From a checkpoint of a small mixture-of-experts model trained on Wikipedia.
Training: a variant of Adam for the experts, 290M tokens, 4422 steps.
Below are experts of layer 15 (counted from 0) of a mixture-of-experts language model. Rows are named router (the router's row for the expert) and show model dimensions 0-255. Each number is 128 + 32 x the weight over its row's rms, rounded and kept within 0 to 255. Numbers have three digits each.
After each expert's rows: "comes after" lists some tokens at least twice as common just before its tokens as in all text; "mostly gets" lists some tokens that are sent to it at least half of the time. This comes from a sample of Wikipedia text that the model never trained on. Tokens count by the router's weight.

# expert 28
router:151157143123090063154179090125094143111162126125085159082063113143152166072102150104144123156102146064104127175116202101121054154080137125184116120116180132193122105140161146060128130142160129138176112128123095135173140140125123097093101163126141120090123107161076079156119138138115120091105141119124162180127107152157131116113141105157135142134120118171116248124145159162122152093119188153115134146185146113210182158167134122140101172099134138084132108112071162097112093121117124122193123140143143130166146121083121133079177147101168144173110111151129143101157082092108135115088122147208114108072111117114058143127109137065142123165164052101131199078120164090144128139141136086189136165122188133137098130107156064104127091088119100109129124146146171180140080088089075
comes after: " of", " in", " at", "'", " by", " for"
mostly gets: " the", "The", " The", "featuring", " his", " their"

# expert 0
router:101096135104135127129095147074128083118149140156147148154160078127164118069121142161126111101158128132144146088109137164117086102143106078179102120090116076100146176066121147155111153099164134136105162089148132073154172124139113142158133134124157179153131069107139156137138143174136141122165107148128153074129122195112129149168131096121167087102160177129143164118107104143059107162101199115082109154166182139163170165120137151138142133135098176059166135166137160149133093150060105161065133139149164130150117101108169141117098050108123124187060124154109094097086153133073079175132123150115083147043162129127166128165155137069105177113111102164110100110179080072070174160100113078110205132090098133150067097180090182087125156123090153148121127160176161117148174139077145
comes after: "0", " of", "==", "%", " for", " and"
mostly gets: " many", " most", " those", " several", " among", " foreign"

# expert 22
router:099137150124076163116083118178130107100134105145139113131133171136161117116128032165121130140134112041094161127141115116094084100127118114110161168120113139116143114155141148142128083139141098133149122158066160082138076108139089152132149127082129071115102088086097137091099129154127156166112126143126143124111115130138075125162139143169136124190069146151108145074181122072153115143126143070073103095119097172063143151185126168142084109157163229161122185179161113167137197156143116126140134087093123127168136133121138139092082161146110133111117118112170094080127175139063164060150191128137086077184112129173098192168155118112139129187166153109077088147148132106119110133106151167132148104130134111120166131196087085094101076168207167149162168157064160167151149125144176
comes after: " |", "\n", "|", "---|---|---|---|", "°", " ="
mostly gets: " Candidate", " Votes", " Occupation", " DF", " MF", " Title"

# expert 9
router:112126173117149111109117112199152151117131113130119118133162104112075101105186130171117133119163112088151153161122077096153116168125146105130205113184166136038136113103136132088130133152115154127137136091121113162166174158202117103129174157110111187092087182145125127094166154102166153131106132131119149191089077110148141167131209130078128118171122156145111086049196095076117102105136059136143104110133102074161136072114132129157116109170144150101188167119087149170120109145118122076181139132177103156071108193131081158143083113124157087119105127179148096126147073099164138131113174124123094145191096087082158107137093119170160164093113116112090119120125135156186125117138115146076091112143153087138100155214154135065126099083097187115191131110134157161078108123100119
comes after: " |", ":", "C", " from", " is", " on"
mostly gets: "{", "\\", " \\", "の", "_", "["

# expert 3
router:110149135167162102104059147174129118161122127125140142105169092112171142109152153121122112094165112095093137171123129106156107152118126094168112140126091146134173123077169154146168091139082069077159101084160145145140122028135071173122143165158178134149134123142202160144102154101095137153115128093093065093099118134106071117064114134103110156105176100094118128117152148149100164072086121090171196154084130107114197150098183124089136089143131134099146169068138024182129136048127115117161135106161125106093080099122088158150125144132148115198202088133194134157165137136104101090188110118119207107084091156098119082131127196162147117095149165159107093120101142164102135108149105160096152096089111165157127134160116151160100139161109152151125109101164089143107093126111106
comes after: " ", "1", "2", "9", " (", "0"
mostly gets: "1", "9", "2"

# expert 10
router:194172091096068113121164161152129159156140132130142174055077114143148180137079068135176112146152120095162101140147120120145115170143134124090107114168133127149115087139134087110075077129164151162140098161091087184129156095105115068139150122173109093131111138118103142122127138155178148089089121088140166167105086101165118120105170140108099110053087181132144154105103091186144108136092112162121111123069163198168123092106086124164134093108171132091110117142156090156083105125090162150088130156129090074161152184101162141128165111136122140050161157099163142186167111156161147116104143100173101089193165099088120069111086161140146159140181118080103122129191104104118122087111168110191176161130168114151109121112069078117159142079156075125091119072120151159163154107195138
comes after: " |", "3", "–", ";", "5", "4"
mostly gets: " AUS", " GBR", " FRA", " GER", " ITA", "IN"

# expert 23
router:108176128119083151142105125118123133128134158166154138125100102076137121152105104124094139106055141094091179140130173116097141117134144146148159160186151072082128166191102151129082138142188135191159147131095101105168160153147126176173128161123160124150102081124121105177125053082085125101117116089192090114170113092096146174159071085129167085187125155106133154095208095105107122122130112126118143095101114128165124170133167100128125171091128145090165122186141101160136124128089097139137158204100170080198115101156174103118069088155134044184137099135160147088119094140090064106151112073101086172164113134130093163117160121151189183158193170103108134140122082130155078141085106132093132132108081109136107105165146107112114128127087156093101196138131142096069159125095092
comes after: "\n", "==", "===", ")", "%", " Title"
mostly gets: "====", "===", "|---|", "==", "|", "|---|---|"

# expert 5
router:103178144121085178132097121139130168156100102164110119122198138140124111114147143095114155134087208111086123112111107164126176101089171157185157109112185104167147202129125084178146178097150106119081146180142083037128121119097139090176083095089094160142185083102093123116108116120142088099149122158138157142160173177194169116077052135112111146112144081142137145111132084087137135140128163113095151152171113158121077135116122102114121135162153171128096147098137152141175105103118144114109123139084079197106148061183127177151183125115088142091170158118120172123113152097115054091104153140111065138145118092194163149136115129100087167185087151133160157147115178152152204106138075103170145108084121130098128171105118152108115132113157091114123062106088102145116141081079100
comes after: " was", " he", " re", " to", " and", " He"
mostly gets: " him", " became", " died", " went", " returned", " elected"

# expert 12
router:186145055115149116110136171125123074137094168174125150105178064143088145135120087150133161176102082148182173169087112133163112095086097131121089140135139121105146115140092096091087152146087160110158113120097144088124149106168054150128137118176129132130138131153177163076067148148146134163160113160109144151068090099113072117148192116115107110205132168128075121144131140052125198126152051119162117117136149177188147140150168105132122141136124155137084164145137094163122161076114105099161123121148131104128106167120139153133090106148127131109111093148112067126072102161143120077164133066099112088128110140137154114165154121137126119098070097119123110161113096126105186111132120119126135160088161135169154059179129071182151078180156176190168081202110130211134102154084162
comes after: " the", " The", "The", "–", " their", " its"
mostly gets: " number", " way", " regard", " evidence", " influence", " Operation"

# expert 18
router:127096151156129121166154114107116176110131123145129127103166146086131081142171152162131076089107133152111185066146154124105120077101070070066110128126158128161141158150121145106168173192182113120151128171196191128110127130173164110174076192120133096152076130148062136145078136123080112153134123121121131175128104091091097095128145140109126116136134107166030100114164137090094132086103160148139085119124161134148138093140139157131168140079101175092154111148148064065093113075215130087150082146102140122097132056148107136145133094143121117137147098181086199166148083141086159145096106133124130105090132151119124173129130120150173128200133072154173119135133077155164115113122058130112129133155188137113167079125171150183070103151128130132048120122157186142104137091099153
comes after: " \"", " the", "-", " of", " The", "|"
mostly gets: " Har", " K", " Ya", " Ha", " Kr", " Ja"

# expert 29
router:096134146168164144135133077169183081172171190135096099107127115159140137159200142119154150140161118117126141111133145117058114169153085171148160099072126196141084103194078081142159196071098166095114116078101140153115193125103122130111092150108154165118099222104160066147123121125060055117149128189121155126093121077077157121123102131084146157152088080152136091161099173158147122138142106138139139156153094105127103119165115129171106171098185091162122152078068172126141120141172086085128088136168132141106172148125148109114154190132081125073093144126144109087129116135140180111103131169158118123134126123105160073124085133075159119091126168145131138135132080125082122138164099074073119101132131129071137106121099091088153147155070126161109073143180115072161152166110145
comes after: "2", " in", ",", "|", " the", " January"
mostly gets: " de", " De", "а", "ä", "о", "ö"

# expert 20
router:135188127210108123166143151116118153131146145162083128093051151126114145109154149148187160122132168144173067122112128128171162179161131124135140112161161071114132171076114160117153120091144088130106131180130192156103173063114177137115112080169179148167127180106142146091147182147094107099180138062122131091062171119102147105082175164116139155127143184139175121170130108137106077034074098090111118082090137110164081092135101115090150116070093178084118139204161193127089179170137098162138111139140119123126128158098100115135091073144105139142068101124123085176167088140125151159094139168094112089120102146096143086108095083190133131129150133143104122125050150127124114119102120079177115117123077176144093119115167124094143112097141168154149140106153165095143101157119117
comes after: "1", ",", "0", " United", " (", "S"
mostly gets: "″", " States", " California", " India", "CA", " Florida"

# expert 11
router:105163142099142121102153088164123135119123129119064156122077103130121144104129112107134076100103156087158092122117119150095107126178079101174123184136182107162181111135148135131096168084138130131113173055100205143182151124048106090159144144202121109158147111120121107141133067124139105092106094100092130128075131075088152112134147105184129077100101096152161198173104083142135089146166116165107084159110148184184143086121074114159124150108140206121139032135112143107070107136092103150136119165134161095188171141142143089125167162180111153115157164101090198099136098108151162091112123132192087152139179077153127054135136108125148154107162132135153175143173184105135097181114120097155124123132177113081116154079092098111176082140128093140092091142134148122175153131118117
comes after: "\n", "0", " in", "3", "'", "4"
mostly gets: " football", " Football", " basketball", "International", " national", " League"

# expert 15
router:115097092154133190117140104122104091148146100141132125095174115133095134095129134125130184123140055157207110162050114119136124099158134133119156162141137157137135152091099156122068093128088077110158065057149136110102119138141158169151119129131138191125121149175080167118140097131077103150112096155165124094143189158180131179106132115180142155141133177108090194182126101076167089125137155149126155088118166081102110111079150105129109173190092144170215133154152129180124188144129142083120115078157129091111115151102104063177098097114125141130136163125126073161107157178142086131087164119075150094091134107095126118099154115156114134095087097135079124142176139126108059128127192147119064153088143111180121126157134186162111157113077120168182169078110090108110135166084192
comes after: ",", ".", " The", "The", " that", " this"
mostly gets: " they", " who", " They", " This", " what", " which"

# expert 1
router:094116167164096161146090106074106074154167160182159135160115149111186138118100148131106094139117138157131108159085105104132128158144136120141099162161149127130154116178104162144093096150062110137126105133182151138206119122135171178139131091055135131104131147101114097123074112156062132064146110100150090144113151113177136178165148069106090150184130180079182103074178148112110165113105164119135192167122095106126106187091142093167055093145167111102159143200169169165124164101102162102158096083125147126151131104190139076179123102093121123107227171134127130145147127127124061127134121091132129131075115089166120139116201132161116108152117136132151144149117134170126101163130117108083153070160093129200115143100113145163130138135092141091129073137126069203081102089102132
comes after: ".", ")", "\n", "==", " that", " who"
mostly gets: " has", " have", " had", " having", " could", " would"

# expert 21
router:149085106107141115183112124126203111120227173104155122185151094168102115082090129160097159104133128098144190138138142140156137191161174169095091126073093148091108106145087138107145142111089100112125169135117137160100185098139176118045114093096102117138075110109074171118147102069149118064095191137104093119118101124084098092178152115127138104150123088171177119099138115142176133154165118113114091140122148148044134174091082076067173180097127087147081085082178170118105197168165089175101093097132142121122112183126089123148098217163152153101150090139162149093141118147124160154114177106101102106110150090117137160142128175112165114143163119140097119095146164153146171136113093136148133162146124102171159096109135082138150115093106147114133123150114115173190088125170133
comes after: " |", "0", "9", "3", "5", "4"
mostly gets: "′", " −", " $", " £", " (−", "€"